config = dict(
    d_expert=128,
    activation='relu',
    routed_scale=2.0,
    init_std_router=0.0283,
    norm='rmsnorm',
    norm_eps=1e-05,
    lr=0.00259,
    steps=1886,
)
Below are experts of layer 5 (counted from 0) of a mixture-of-experts language model. Rows are named router (the router's row for the expert), down (a neuron's output weights, with its number) and show model dimensions 0-223. Each number is 128 + 32 x the weight over its row's rms, rounded and kept within 0 to 255.
Before each expert's rows: "comes before" lists some tokens at least twice as common just after its tokens as in all text. This comes from a sample of Wikipedia text that the model never trained on. Tokens count by the router's weight.

# expert 0
comes before: " ", "\n", " 0", " 1", " 19", " 2"
router [139 146 129 157 109  80 140 104 127 141 164  82 128 147 129 138 144 168 149 131 132 100  70 171  99  99 125 152  73  79 112 140  81 101  99 149 169 185 140 182  83 110 124 137 109  98 133  99 170 152 129 115 124 136 166 115 189 102 128 114 195  95 183  91  75 149 105  89  70 124  83 191 138 149  89 154 109 129 110 114 108  69 177 190 172 132 106 131 125 123 124  91 119 185 106  57  91 109 133  63 103 163  40 122 143 158  87 128 145 145 135  61 116  93 104 130 105 151 153 137 115 158 154 164 169 130 142 151 115 185 143 123 137 168 153 187 156 116 151 133  77 181 203 152 166 147 125 114 117 145  68 128 117 160 148 130  86 119  97 122 102  86  94 121  70 104 136 124 165 171 150 112 190 133  94 107  97  99 106 103 171 156 125  94 194 106 156 147 118 139 109 137  77 175 119 164 156 127  77 113 114 130 170 107  74 167 101 175 130 130 110 115 135 178 140 123 149 110  54 157 140 143 112  96]
down1 [128 163 109  90 101 127 155 124 121 134 163 185 135 166 122 136  89 158 112  56 154 135  68  96 104 158 128 145 145  90 156 127 158 214 139 117 104 146 147  82 141 142  87 180 115 156 137 212 194 122 112  97 162 127 155 126 160  74 108 140 134 181 110 105  91 102 103 113 143 126 137 160 115 128 178 185 117 111 137 101 162 146 169 118 135 138 171 152 116 147 142 150 139 150 112 138 138 117 145 157 112 206 111 126 156 114 134  88 105  66 154 175 134 187 125 159 122 222 128 119 122 128 143 173 146 141  94 127 139 156 107 123  82 145 146 160 104  92 129 113 167 148 194 142 103 149  92 134 175 119 153 133 102 175 139 173 146 139 108  93 164  57 136 233  96  87 110 115 113 174 198 150 106 148 173 101 179 137 169 186 132 109 177  66 117 112 164 142 140 104 175 102 152 143 110  83  98 102 145  87 159 180 121 156  80  53 142 134  95 111 175 141 104 129 110 108 112 130  94 129 140 173 128 133]
down2 [114 165  80  75 184  92 133 155 164 111 111  97 127 164 103  34 124 111 118  78 177  90 149 133 100  73 102 153  99 120 115 182 115 139 137 117  87 112 173 129 187  97 131 156  94 159 139 141 115 103 138 189 166 161 159 143 141 104  99 117 186   6 165 129 141 111 106  69 138 110  92 160 143 141 137 132 111 176 112  97 118 171  82 111 123 108  80 131 147  64 115  78 127  63 117 105 158 104 125 131 170 117 141 105 126  90 113 157 177  83 157 155 148 114 138 162 118 135  97 172 114 102 157  52 125 203 117 117 115 149 179 108  81 133 125 143  94 150 126 100 106 143 107  88 153 160 119  97 103 125 163 112 122 193  40 140  93 104 102 159 138  47 149  95 165 119 161 128 151 153 102 111 145 149 163  96  87 114 138 126 140 133  85  83 140 153  94 122 105 152 107  65 132 143 123 154 160 135 128 161 148  98 159  99 138 167 139 138 165 161 128 171 101 131 128 179 136 160  79 164 119 141 100 178]
down3 [160 168 123  74 113  91 163 139  86  83 149 173 144 139 121 143 116 145 145 146 169 181 143 107 184 106 163 156 116 212 205 177 129 102 138 177 117 169  91 160 152 127  86 181 176 127 214 110 111  70 112 137  89 121 135 101 123 151 123 137 211 131  96  89 166 114 107 129  74 110 132  97 175 116 116 154 124 154  96  92 101 109 101 168 147 143  79 160  94 106 143 190 180 136 148 160 132  98  87 153 148 144 176 140 108 143 133 140 153  91 153 113 124 180 152 179 142 121 110 143 110 176 112 132 131  88 120 124 141  98 135 140 130 156 143 106  80 116 190  70 200 141  63 152 123 124  74 117 108 108 108 117 144 127 135 146  87 123 128 166 210 174 148 155 161  75 155 121 109  83  61 113 175 115 128 111 154 144 112 118 125 104  94 145 135 154  79 132 156 161 141 111 177 134 159  79 123 144 154 123  84 104 124 139 113 155  52  93 128 154 116 135 121 214 150 110 133 110 142 109 118 152 131  57]
down4 [125 184 170 149 123 147 181 118  77 130 133 137 128  97  91 153 138 112 104 108 135  86 159 149 129  86 126 119 130 127 132 132  88  77 140 180 102 159 140 111 105 173 102 139  76 146 130 102  95 137 117  86 139 107 127 150 197 138 129 135 157 100  78 117 174 118  81 102  49 156 193 174  96 124 144  95 168 124 155 135 119 173 129 131 147 180  77 168 110 145  97  82 129 148 156 102  72 106 128 158  89 111  82 124 101 128 102 100 118  98 112 181  76 102 143 151 105 130 112 176  67  89 173 111 135 153 116 127 117  84  86 138 110 108 141 101 129 132 124 106 168 122 130  90 167 116 192 155 170 137 142 169 140  79 190 137 134 142 100 220 207 170 158 145  87 122 156 185 150 163 159 160 125 128  66  78 124 103  98  84  94 108 114 148 179 147 130 112 153  96 146 138 121 127  57 100 147 132 129  81 116 145 121 127 132 122 118  51 101 211  94 140 144 147 111  81 107 138 179 103 175 165 184 173]
down5 [ 54 132 138  77 117 151 150 123  92 109 107  94 167 121 109 149 110  75 136 154 133 105 122 136 136 131 141 155 114 203 109 121  99 147  73 152  93 134 136 116 128 132 154 119 114  91 171 123 125 105 117 174 105 123 115 182 149 187  92  93  67 152 137 120 189  89 166 129 120 174 123  99 159  53 202 178 108  97  99 142 123 174 133 121  77  89 113 120 124 113 147  80 141 127 155 143 148 100  44  89 121  88 150 135 113 153 151 135 176 170 126 158 123 154 185 147 170 133 145 114 124  85 169 105 111 142 122 142 110 101 144  85 108 204 125 105  53 169 188  62  97  92 168 114  93 139 110 143 191  91 126 149  99 112 103 176 155 123 188 116  79 157 128 117 108 184  55 101 107 123 157 142 167 115 142 124 137  84 150 167 129 136 122 109  76  73 134 127 102 117 102 131 161 113  87 104 115 157 159 173 149 163 108 159 151 105 132 127  99 124 114 165 123 120 100 160 166 182 204 172 122 204 151 141]
down6 [131  94 126 111 119 181  81 155 124 121 175 142 137 188 160  92 110 126 101 191 155 142 168  82 159 124 114 115 155 120 133 124 153 134 125 146 118  48  79 179 115  92 174 126 152 180 154  62  61 137 159 109 155 150  69  84 153 170 107 111 123  80 150 130 153 173  76 142 141 111 157 117 178 156  76 146 105 159 137 204 149 117 137 103  62 135 122  75 182  96  98 116 134 141 179 112 138 123 114 126 117 158 136 129  74 124 160 151 151 135  88 177 116 103 138 120 126 141 125 161 176 131 150  90  93  25 140 166 136 128 107 116 143 176  68  92 164 112 127 125 132 105 135 116 154  91 104 185 121 134 130  62  66  86 157 129 137 125 150 121 175 139 131 138 119 142 133 163 194 110  98 112  76 146 149  65 144  97 124 125 116 180 159 125  98 128  84 129 161 143 163 164 209 132 143 125  83 108 127 123  74 207 136 138  83 155 146 176 149 134 138 148 120 130 112  84  89 103 155 114 146 173  92  90]
down7 [139  88  88  82 174 156 102 174 128 174 163 212 155 143 144 119 160 149 105  96  80 146 122 139 120 103 186 104 129 149  75 125 119 178  99 141 153 198 185 147 128 135 139 197 117 159  82 125 156 141 141 167  99 158 156 155 117 158 116 139 104 130 137 200 169 119 139 165 143 109 186  70 161 106 163 147 128 177 135 140 109 119 191 108 125 159 122 109 149 139 121 157 155  69 122 130 152 116 168 163 139  85 182  99 106 138 116 193 138 118 163 131 169 150  96 114 136 153 125 107 176 131 136 130 185 142 128 101 143  82 133 157 121  97  98 144 102  96  92 129 111  50 163 129 126 114 123 112 129 181 192 110 146  92 126 142  91 130  97  78 123 165  97 112 120 163 140 137 129 105 156 118 124  76 113 115 128 162 160 125 132 162 147 123 195 100 135 173  96 161 152 174 139 104 109  82 116 105  75 127  95  66 174 114 144  81 145 132 101 197 120 142 110 140 109 192 130  55  13 123 163 115 113 169]
down8 [ 73 107  89 130  97 133  90 136  73 105 101  88 117 147 120 104 125 118  75  96 102 177 102 157 124 133  93 166 107  97 110 132 149 158 185  46 132 107 143 110  84  71 124 127 185 140 131 107  94 170 170 131 123  89 117 170 122 147 200 161 132  72  97 159 103 174 121 165 163 126  58 141  76  67 140 123  78 110 169 108 114 150 131 163 150 157 142 162 109 106 113 151 180  78 134 148 123 127  96 132  76 225 102 122 124 125  98 172 132 171 119 141  87 160 130 149 117 158 124 156 113  86 120  38 146  97 110  97 100  76  67 142  92 138 123  47 150 106  80 110 126 153  96  99 125 106 174 123 143 206  99 162  97  84  96 110 169 148 119 116 145 146 107  97 122  86 126 116 145 144 119 147 130  99 109 133 160 154 113 178 100 107 135 143 105 129 158 168 157 161 153 142 165 140 184 141  85 112 152  91 137 131 138 122 110 133  67  85 139 163 133  81 100 118 116 122 191 157  75 159  93 171 151  89]
down9 [157 113  60 136 191 150 115 190 100  90 138 123 159 195 139 204 110 138 130  74  81 119 148 110 140 140 131 154 108  66 105 136 113 100  84 113 131  90  77 155 164 144 149 129  96 130 145 156  90 137 123 106 149 116 112  74 108 159  87 157 117  96 122  94 131 166 145 135 128 161 110 106  65 166 156 144  74  94 170 142  68 129  72  40 162 119  92  80 138 157 145 136  98 139 136 136 160 131 151 156 146  60 133 172 115 135 156 120 116 132 142 172 117 128 165 172 113 137 174 109 107  97 102 110 126 108  98 127 170 123  88 120 151 125 173 134 151  61 106 115 107  89 139 149 127  69  89 122 112 135  58 145 191 169 126 106  71 122 114  81  70 124 126 136  73 133 152 130 144 146 161 135 113 121 147  60 136 122 107 115 107 108 131 158 135 145 122 197 141  77  92 170 131  94 136 115 114  90 156  59 120  69 177 132 157 133  89  87 122  72  85 140 126 116 130 106 111 218 144 118 173 202 115 137]
down10 [155 152 120 170 122 135  60 151  60 146  79 175 134 148 143 136 109 161 182 161 169 113 172  89 128 141 117 186 135 126 128 105 128 120 175  81 167 130 155 117 151 124 126 112 142 166 148 117  91 148 111 128 121  95  57  91 151 149  84 197 170 123 126 150 112 123 169 133 199 106 113 154 135 136 132 126  73 168 111  87 132 160 139 121 108 144 144 123 139  83 131 133 132 187  66 149 133 142 175 176 123 161 139 153 164 125  88 110 111 142 126 126  50 178 128 156 141 177 186 139 125 153 133 166 100 104 166  89 145 175 153 187 125 112 126 128 119 112 110 188 127 171 153 161 119 154 115 164 121 125  19 141 150 109 147 122 177 112 129 110 149 142 152 108 151 184 113 114  67 104 127 113 149 177 114 154 131 141 112  66  72 129  80 105 110 114 186 107 135 157  90  64 146  82  73 156 178 134 171 121 132  88 174 124 104  69 105 188 113 126 169 128  80 158 165 148 105 132 122 171 132 123 138 209]
down11 [125 123 144 138 168  96 130 127 121  98 102 127 118 121 111 159 103 114 134 139 167 120 152 117 120 157  72 167 110 146 192  83 144 111 141 150 145 109 141 142 131  42 119 175 161 128  68 149 111 114  68 126  77 111 135  75 173  96 115 144 129 150 142 152 113 192  62 105 132  67 164  96 125 159  89 144 116 186 113 107 114 135 176  53 111  91 138 119  33 116 153  70 106 173 118 138 136  58 184 107 123 110 121 133 113 156 124 168 159 183  99 126 115 125 132 144 118 105 122  68 138 110 151 170 165  80 156 118 132  65  74 146 157  52 162 152 110 106 127 139 154 143 160 123  83 127 138 117 151 141 146 146  90 135 122 118 125 102 142 172 140 184  91 113 121 113 101  91 139 156 100 158  95 138  42  99 186 147 127 123 182 142 111 125  77 157 115 133 130 162 129 147 162 135 212 119 173 166 145 104 108  91  76 117 127 164 208 125 107 157 133 164  62 100 149 181  87 151 170 133 150 103 145 142]
down12 [151 154 146  68 113 140 149 138 173 117 128 205 153 108 180 144 136 111 108 103 220 128  54 150 144 146 144  62 171 104 162 157 129 146 116 123  92 157 144  91  74 160 118 143 155 167 126 107 117 136 107  97 114 101 125  76 109 165 181 121 182 167 132  98  59  83 195 118 138  81 115 133 140 127  76 169 121  91 196 111 160 104 173  91 137 101  87 115 163 183 169  92  90 113 162 117 124 155 123 138 139 134 164 141 138 183 143 105  69 136  95 152 113 194 181 169 143 171 145  59 125 105 143  85 119 179  84 160 113 115 160 154 184 149 138 157 170 143 133  53 140 135 184 150 122  84 164 125 141 140 108 117 157 129 136 143 177 120 128 105  86 108 136 123  54 152 113 152 140 104 133 106 168 169 162 139  79 145 148 121 113 145 129 113 171 130 157 180 107 176 129 107 140  82 110 112 163 131 147 120 117  93 176 138  96 119 139 119 128 144 131 172 130 164 101 132 141 153 165 143  70 191 179  95]
down13 [151 131 150 121 114  80  85 144 109  95 143 141 135 115 111 177 155  72 134 110 135 119 117 155 158 184 179 143 190  98 124 139 119 159 202 142 127 155 172 211 173  97 117 178  94 118 146 122 118  77 194 218 191  83 125 121 169 157 134 162 159 146 136  96 112 146 102 123 128  93  64 145 209 190 148 119  73  58 156 136 127 163 133 124 127 105 115 145  70  80 145  95 145 175 129  84 138 134 132  98  75 101  65 131 138 116 150 107 123 139 127 115  96 134  67 115  66 115 157 102 141  94 142 135  94  65  99 153  68  97 159  98  86 150 153 117 158 109 136 142 189 163 138 135 141 142 138 113 141 138 122 104 117 132 102  90  88 146 163 101 107 103 163  90 115 115 145 131  90 117 134 105 168 114 108 147 102 172 160 187 123 203 130 120 101 149 113 104  86 121 145 125 109 180 111 101 116 129 159 159  74 103 144 142 130 182 132  77  88 170 159  88 102 126 112 123 176  87 172  77 111 137 101 125]
down14 [ 55 149 122 160 127  94 169 167 170 190  92 131 136 102 103 145  99  88 137 151 124 132 120 141 136 162 122 155  84 124 102 156  90 125 134 159 155 124 128 208 122 148 144 109 149 124 131  74 124 148  95  99 127 136 115 153 138 135 139  58 116 129 110 112 106 160 106  40 144 118 111 142 122 109 183 113  86 104 148 139 144 137 111 134  64 141  89 119  78  82 181 163 102 137 126 163 137 122 152 167 131 120 186  73 171 158  95  76 140  92 181 167 135 114 142 104 111 109 114 141 133 149 109 128 132 116  81 106 113 127  77 117 156 179 136  96 156 182  99  96 105  99 113  46 118 136  97 113 159 170 115 134 105 191 135 134 131 127 235 118  81 135 143 172  92 120  98  74 152  94 111 131 147  85 123  99 133 188  84 131 119 131 189 120 177 131 134 130  94 142 112 123 142 133  97  88 183 116 175  81 151 223 194 121 138 113 171  57 151 114  84 129 107 122 123 122  72 128  73 130 166 151 106  65]
down15 [121 142 108 135  55 123 141 143 168 116 167 127 140 154 121 153 120 136 133 101 141 128  96  23 129 190  97 106 159 100 101 129 135 130 185  80 129 163  98 166 125 127 202 101 156 178 138 141 106 135 160 128 209  61 153  95 143 138 112 165 142  63  93 116 137 119 168 157 135 115  52 112  90  97 131  99 109 121 127 129 142 107 169 160  90 112 138  76 125 125  90 156 108 129  86 201 137 122 175 155 133 155  99 175 182  62 128 153  80 155 126 169  72 120 102 164 144 134  77 132 180 148 159 144 115  63  84 127  86 151 117 116 102 128 165 140 164  99 130 151 145 132 131 154 153 101 162 108 114 101  90 115 111 132  97  96 129 122 168 150 119 130 144 122 115 126 144  31 109 113 105 170  97 126 161  97 102 103 105 111 105 167  93  97  40 198 117 103  88 117 115 108  92 156 135 112 171 162  73 149 139 129 193 104 116 133  60  71 157 152  95 130 131  84 113 142 143 171 111 131 103 158 117  94]
down16 [118  98 105 141  99 111 136 146  90 167  92 161 158 150 129 148 127 132 143 112 152  96 140 109 195 112  86 101 122 194  84  74 153  97  96 189  93 131 102  79 113  83 138  85 158 154  75 138 125 139  99 114  98 109 149 168  90 135 122  96 119 131 149 113 140 108 120 145  86  98 116 126 152 120 158 127  98  99 152 180 132 150 112  92 217 128 168 155 157 159 137 130  96 146 126 130  98 113 107  96  86 150 185 199 136 124 131 125 149 214 138 139 144  81 115  72  62 149 124 141 124 116 176 140  45 140 146 142 117 118 132 115 223 115 107  77 144 115 113 198 129  58 111 127  88 133 107 106 116 169 127 145 127  62  60 130  83 163 155 198 134 141 131  94 109 174 149  67 132 129  95 150 133 122 193 141 173 109 123 143 109  92 206  95  92 114 146  91 119 144 168 142 122 100 139  91 100 138  93  73  99 163 136 135 147 160 115 109  74 134  85 158 109 133 153 106  83 196 115 174 135 130 111 116]
down17 [153 115  83 133 160 148 123 107 133 159 138 142  95 150 160  80 100 112 145  84 152 143 147 130 147 158 140  90 151  91 145 179 176 131 156 127 147  86 155 105 132 106 198  99 146 119 132 130 123 134 132 135 182  80 130 105 152 164 143 132 179 134 129 133 124 107 130 169 168 129 100 164  38 149 116 146  96 132 153 130 133 115 151 166 142 153 153 162 132 150 124 153  97 102 150 135 115 182  89 133  95 188  20 143 179  83 156 134 118  84 126 103 119 111 128 109 126 171 104 179  91 166 105 155 165 114 124 139 154 145   0 119 178 172 125  65 178 115 122 143 168 162 182 172 158 119 167 140  79 155 142 181 115 109 124 133 148 112 153 105 119 110 183 138 155 183 129 142 120 134 143 134 109 103 148  52 147 147 137 134  82 125  77 199  82 174  89 125 135 105  82 139 105 123 144 125 148 109  95 133 167 151 104 130 154 134 141  92 130 105 172 128  92  76 167  83 173 127 101 142  64 193 165 110]
down18 [173 138  78 103 106 127 128 166 155 130 158  58 112 165 118 135 192  61  90 146 119  88 106 178 133 115 145 157 122 125 159 117 130 119  97 138 100 132 102 146 160 176 141 133 131  63 119  70 146 109 101 128  99  97 135 168 142  43 112 122 117 132 117 127  86 146 142 113 116 135 135 114 144  76 106  84  89 172 117  92 102 170  85  75  83 167 141 157 163 112  90 216 146 133  74 197 169 184 171  80 152 118 135 126  99  89 168 102 161 166 110 149 115 145 110 142 109 104 105 135  59 132 164 128 134 146 165 140  80 145 172 119 109  86 149 143 114 101 129 163 113 117  91 164 112 168 101 128 146  39  98 134  72 128 134 142 161  96 132 110 131  89 138 119 142 132  79  73 155 143 112 156 147 145 124  94 182 139 174  93 152 122 160 157 139 174 108  99 153 159 175 121 100 172 168 117 105 142 185 151 128 129 111 137 103 131  82 124  89 139 189  99 190  70 125  77 140 201  96  89 108 153  73 107]
down19 [178  71 102 179 139 134 161 102 164 145 129  78 157 111 107 153 182 172 185 112 166 103  96 168 137  93 161 164 144  91 139 105 158 114 162 127 128 102 134 184 105  79 159 200 148  92 174 145 124  84 139 100  79  95 108 156 152 186 139  86 117 130 161 135 139 106 135 105  99 134 136 109 144 124 127 125 184 141 194  77 149  80 113 186 144  92 130 136 104 117 136  67  35 150  99  97 102 188 150  76 114 146 128 124 150 144 153 115 168 175 175  94 112 126 132  81 172 156  96 170 149 143 146 109  82 113  55 150 112 116  90  76  98 133  99 167 161  97 153 182 153 146 130 113 119  99 161 101  91 103 165 130 164 146 111 144  77 119 133 123 106 112 151 119 154  93 100 157 132 138 131  93 147  94 112 128  95 145 154 137 114  98 105 143 104 104 134 137  80 146 181 128 146 134  68 150 171 140 129 128  56  93 121  59  82 125 143 129  76 164 112 171 115 135 133 103 101 145 124 109  70  17 106 114]
down20 [118 130 133  95 181 135 141 142 142  97  96 163 169  97 130 103 104 169 141 121  74  84 110 100 156 114  51  94 138  80 158  62 142  91 108 128 121 101 168 162 144  92  89 119 161 105 134  86 151 144 136 106 181 101 115  92  79 110 175 129 130 109 156 170 158 173 153  77 159 130 137 143 162 128  67 153 165 119 108  86 146 135 145 143 153 110 158 136 162 108 131 121 131 141  92 163 162 156 186 135  66 140 183 117 133 197  96 117  86 134 111 106  80 141  96 170 132 156  95 143 122 135 171 193 138 167 131 127 165 145 144 156 103  81 156 145 123 117  78 115 109 142 160 156  89 188  74 127 108 117  84 198 173 115 116 147  95 147 103 101  70 101  48 165  93 153 115 115 133 105 127 222  99 134  76 191  25 139 136 112 145 165 108  98  97 134 162 159 145 119  97 121 120 130 118 132  96 119 128 188 179 148 187 152  92 126 158 145 116 118 160 167 140 126 124 111 162 193 159 140 102  97 128 135]
down21 [113  73 146 100  87 113 116 153  95 130 136 151 119  94  94 136 190 122 145 179 100  70 147 123  89 136 120 154  99 146 158 170 113 105 117 122 108 123 208 162 115 186 154 106 169 127 106 124 178 166 176 136 127 124 119 131 154 132 156 139 147 157  92 141 151  82 109 133 139  96 164 133 102 172 145 159 113  97  94 148  97 141 209 139 183  81 121 216 162  85 174 114 128 135 107 138  80 129 139 215  97 130 135 116 109  79  93 132 136  81 136  95 113  55 140 126 105 145 120  88  84  74  68 152 107 125  86 117 125 102  36 118 167 116  78 105 119 151 142 130 131 150 102 116 130 165 180 121 164 172 135 130 124 190  87 155 131 134 112 137 146 122 176 114 133 100 119 102 157 163  99 151 126 163 183  91 129 193 111 144 142 104 165 169  52  75 178 156  67 181 117 148 133 104  87 144 148 174 159 136 186  92 122 132 157  95 157 169 142 148  89 103 188 139 152  94 138  95 137 131 101 129  98 108]
down22 [ 93 116  95 102 145 120 114 150 117 125 213 135 109 145 116 126 107 142 115 158 115 119  71 131 139 184 127 110  53  81 139 116 117 126 134 119 109 100 127  15 164 107 101  57  83 142  78 146  99 130 127 131 169 129  58 129 148 131 149 179 130 123  98 130 153 103 123 103 116 140 171 153   3 150 132  79  71 148 132 139 145 170 160 132 108 183  93 166 112 130 116 118 141 109 143 128 189 106 133 136 144  79  82 131 116 135 123 143 132  85  71 144 107 144 144  91 170 167 112 193 147 153 164 169 175 109 119 159 165 173 138 126  93 125  91  78 139  95 147 106 157 138 103 144 120 161 153 167 113 153  87 162 147  89 180 183 151 125 155 159 112 151 126 154  97 172 114 127 147 134  81 128 121 155 123 126  89 195 116 101  92 113 143 184 171 141 108 191 147 122 116 164 128  57  91 126 121 112 118 135 138 131 126 144 189 132  86  64 172 163 194 137 113  85 118 126 150 166 116 100  91 130 102  74]
down23 [114 110  98 116 101 131 120 122 155  51 131 161 106  99 126 124 149 124  96 114  91 109  96 173  64 152 125 143 163 149 161 122 161 119 118 117 104 121 139 149 169  78 106  89 104 178 112 115 192 126 142 135 120 123 160 135 119 105 147 162 177 114 144 198  83 120 115  98 123  99  85 138 149  97  70 109  92 133  75 152 109 105  95 128 183 110 155  59 126 100 107  84  86  53 148 117  94 104 111 131 183 173 136 122 105 133 149 173 128 144 141 196 151 122  81 120 108 170  95 147 116 172 105  98  59 105 125 145  65 152  91 110 107  99 120 129  53 143 124  83 115 111 132 107 156 124  96 105 122 114 100 102 120 152  62 158  60 124 139 181 163  62  91 116 101  77 147 148 140 141 129 105 108 105 154 136 104 147 112  79  61 131  86 112 173 106  83 147  88 115  93 194 100 188 111 155 136 169 118 133 113 150 163 190 145 148 140 153 119 170 120  96 139 135 134 187  89 158  50 181 138 134 175  76]
down24 [124 151 137 130 143 127  64 104 225  97  86  96 134 180 129 126  90 138 105 117 124 109 182 115 150 175 103 129 141 156  93 110 179 128 115 125 128 131  91 102  96 156 130 120  84 160  82 114 115 147 122 142 108 124 144  99 104 111 119  58 139  96 182 121 149 103 120 118 117 121 127 115  98 122 161 118 126 130  76 151 150 156  89 116 133 121 135  59 146 101 138  89  93 189  97  83 162 118  92 106  55  87 138 142 168 174 140 181 131 151 177  46 170 131 100 161 155 150 154 169 206  99 152 170  75 201 143 171 148 151  83 132 144 154  39 214 175 114 128 139  94 140 137  87 106 141 170  99 120 163 124  90 114 143 156  91 110 165 125  79  90 102 144 119  91 132 156  77 120 128 110 143 138 174 156 101 135  59 140  99 135 114 168 154 113 162 133 153 153 114 206 159 170 129 152 153 148  97 140  78  74 143 120 152 119 153 174 141  83 167 129 127 146  89 116 149 170 112 152 146 135 153 118  75]
down25 [171 168  74 109 149 145 152  93 141  81 148 122  90 140 128 151 112 128 119 168 170 151 171 155 158 113 141 153 153 136 144 199  77 190 157 177  46 135 125 152 150 121 100   0 121  73 128 178 112 140  94 144 138 161 166 106 112 137 150 127 142 129 113 181 192 110 129  91 167 108 137 122  39 113 126 182 169 117 137 183 106 137 140  90 141 133 106 145  87  91 110 149 138 142 159  91 137 117 127 124  94 131 113 158 129 116  90 143 141  96 145  68 131  92 117 181 136 144  65 144 152 158  66 138 155  83 128 112 120 160 148 121 116 133 154  90  89 119 159 127 110 123 120  80 143 116 164 155 133 144 180  97 139 140 131  89 118 140  86 150 145 195 131 189 158 142 172  71 122 111  87 140 119 169 174 135 121 146 169 144 110  87 149 148  86  68 111 134 134 115 109  69 108 110 117 113 128 121 102 122 213 109 121  73 149 142 157 147 149 129 139 177 105 137 116 106 156 180 117 160  88 193 143  56]
down26 [114  75 101 127 143 135 133 144 126 172 115  47 131 146  47 107 142 167  62 170 101 164 146 151 152  67 132 145 130 149 112 129 118 153 148  85 114 189 159 123 133 154 141  46 143 119 147  96 155 146 125 137 131  74 109 143 136 118  99 117 183 186 169 123  74 105 143  72 141 163  77 164  91  95 130 157  99 187 125  91 172 179  99 107  96  71 143 122 148  90  59 182 138 135 106 117 137 123 144 120 159  47  84  79 139 130 120  58 133 170 111  69 153  82 143  71 169 147 158 112 133 139 197 142 129  84 176  97 172 131 107 148 114 141 130 124 186 116 123 107 133 127  96  60 179 106 119  90 123 138 111 156  74 150 148 134  94 141 120 103 158 195 128 147 100 118  63 130 148  75 110  96 106 124 134 168  89 116 105 139 123 107 161  97 160 138 126 122 117 117 165  90  91 113 111 145 152 123 149 148 138 153 110 162 116 136 104 129 104 160  91 121 162 109 155 117 121  95  28 117 140 133  83 162]
down27 [125 113  91 151 155  95  84 180  73  59 181 172 107 147 136 179 121 178 121 120 162 149 159  76  92 160 160 139 115 171  86 192 160 125 130 138 137 131 148  98 162 143 120 134 124 168 180 171  83 175 142 125  98 176 129 121  80 152  87 148 147 176 100 112 119 122 150 107 119 171  80 151 183 177 128 130  51  88 103 130 146 160 162 141 120 122 145 124 157 199 139 145 141 152 115 130 139  94  87 196 169 141 158 166 116 100 152 132 115 118 126 133 155 149 151 129  94  89 140 108 126 115 120 150 140  72 149 117  89  99 154 120 185 123 147  42 208 172  85 133  96 129 154 127  92 119 130 108 147 119  92 129 102 149 205 147 121 171 153 101 102 165 141 141  89  90 124 128 193 160 140 109 145 144  96  87 155 163 127  85 190 100 165 136 118 148  95 140 161 158 203  82 127 101 118 136 147  81  87 158 160 150 165 131 109 104  98 174 203 106 132 124 100 114 159 152 130  76  87 105  81 167 121 136]
down28 [ 86  68 110 134 136 140 148 101  43 138 125 157  89 113 149 124 147 114 127 170  84 129 137 125 129 151 115  70 107  62 123 118 107  88 186 153 131 115 153 137 116 125 130 183 174  93 134 136 153 135 175 149 144 130 108 146 130 108 117 144 150 115 161  87 118 124 149  85 107 122  90 188 137 100  91 133 132  70 130 172  82 149 105 146 124 160  85 156 164 107  88 155  85 122 139  76 147 120  85 125 142 108  80 136 190  86 181 145 106 115 124 128 182 161  86 152 122 105 108  73 108 149 197 179  97 149  65  80 104 148 131 121 162 149 152 111 113 120 138 124 110 105  93 179  35 155 127 121 140 109 139 175 123 142 123 114 170 153 116 110  87  87 160 153 209 134 128 135  59 169 155 198 162 142 139 129 156  66 166 114 103  72 171 142 168 143  85 149  79 151  75 108 143  63  90  69  87 153 123 114 144 144 168 113 133  79 112 166 137 126 190  92 139 119  94 112 150 145 147 118 125 155 129  57]
down29 [ 99 158 124 132 161 109 141 124 137 120 134 151 142 124 134 135  99 131 109 116 127 108 111  69 160 123 127 129  75 164 143 184  77 142 169 126 141 110 163 126 167 130 164  96 104 146 104 101 105 161 105 166  96  95 156 145 162 136 137 147  96 145 148 138 121 150 178  69 136 160  69  64  46 166 180 126  80 161 115 110 101  71 120 181 101 126 126 126 131  93 169 226 115  65 121 159 146 103 184  59  98 153  89 143 142 130  77 128 153 156 113  57  86 188 126 105  89 140 149 145 141 124 131 103  99 170  87 125 182 153 106 132 127 171 122 118 138 110 151 119 127 109  95 141 135 122 109 154 160  99 147 132 156 174 136 161 185 162 135  62 117 163 200 178 125 122 118  83 111 131  94 148 154 169 117 137 181 119 110 157 135  93 152 126  91 211 151 136 142 156 158 111 116 145 118  89  98 103 146 123 127 112 108 113 107 148   0 142 123 118 126 162 121 136 109 107  78 111  33 115 118 133 102 119]
down30 [134 123 106 183  54 139 120 102 119 136 124 194  89 131 133 203  95  85 164 142 175 123  68 163 131 149 124 131 179 170 162 139 148 116  86  79 115 113 130 146 103 165 102 108 170 162 127 135 164  94 129 140  96 184 132 114 116 139 151 128  76 174 145 146 203 104 164 169 169 126 113 153 144 136 136 133 172 148 140 153 170 135 108  93 119 113 161 160 126 127 146 156 142  91 140 172  92 151 127 131 135 142 197 167 178 197 136 102 139 129 128 150 141 149 150  57 156 122 146 141 142  79 126 120 104 123 121  90 117 144 136 199 120  86 152 195 109  94 164 190 115 115 118 165  81 120 143 116 117 106 106 134 112 132 142 148 161 125 161 161 138 110 162 129 123 219 112 198 126 112 173 107  92 110 138 131 126  86 105  95 111 134 184  73 129 100 179  90 132  94 138 118 168  96 190 137 127 119 158 100 170 109 120 154 133  97 196 138 136 118  76 114 138 235 184 123  56 119 105  73 142 160 137 165]
down31 [135 147  64  80 127  66 120 112 123 123 114 121 125 173 134 108 107  94  80  91 122 101 107 112 129 128 114 139  95 115 116 146 130 143  90 164 139  85 122  75 170 125 143 128 156 120 167  89  92 135 198  88  96 117 142  88 135 142 195 162  79  74  82 102 163  95 131 125 116 123  90 116 104 108  88 189  75 123 136 137 123 174 107 135 136  87 136 108  88 162 129 159 153 137 108 159 140 116 105 141 134 124  84 140 104 134 107 189  86 112  95 132  66 140 112 169  89 134  94 116 128 140 156 118 194 106 123 127 120  58 148 150 107 156 148 125  85  75 165  87 200 159 152 115 172  72  68 116  99  45  90 192 138 137 112 164 177 122 107 119 173 119 114 136 108 165 121 119  94 119  72 137 123 189 150 122 175 159 130 130  89 134 157 126 108 211  93 188 139  91 100  92 141  98 134  71 104 128 159 167 115 190  84  98 129 118 120 149 140 126 153 103 150  46  83 143 140 166  82  96 170 173  97 109]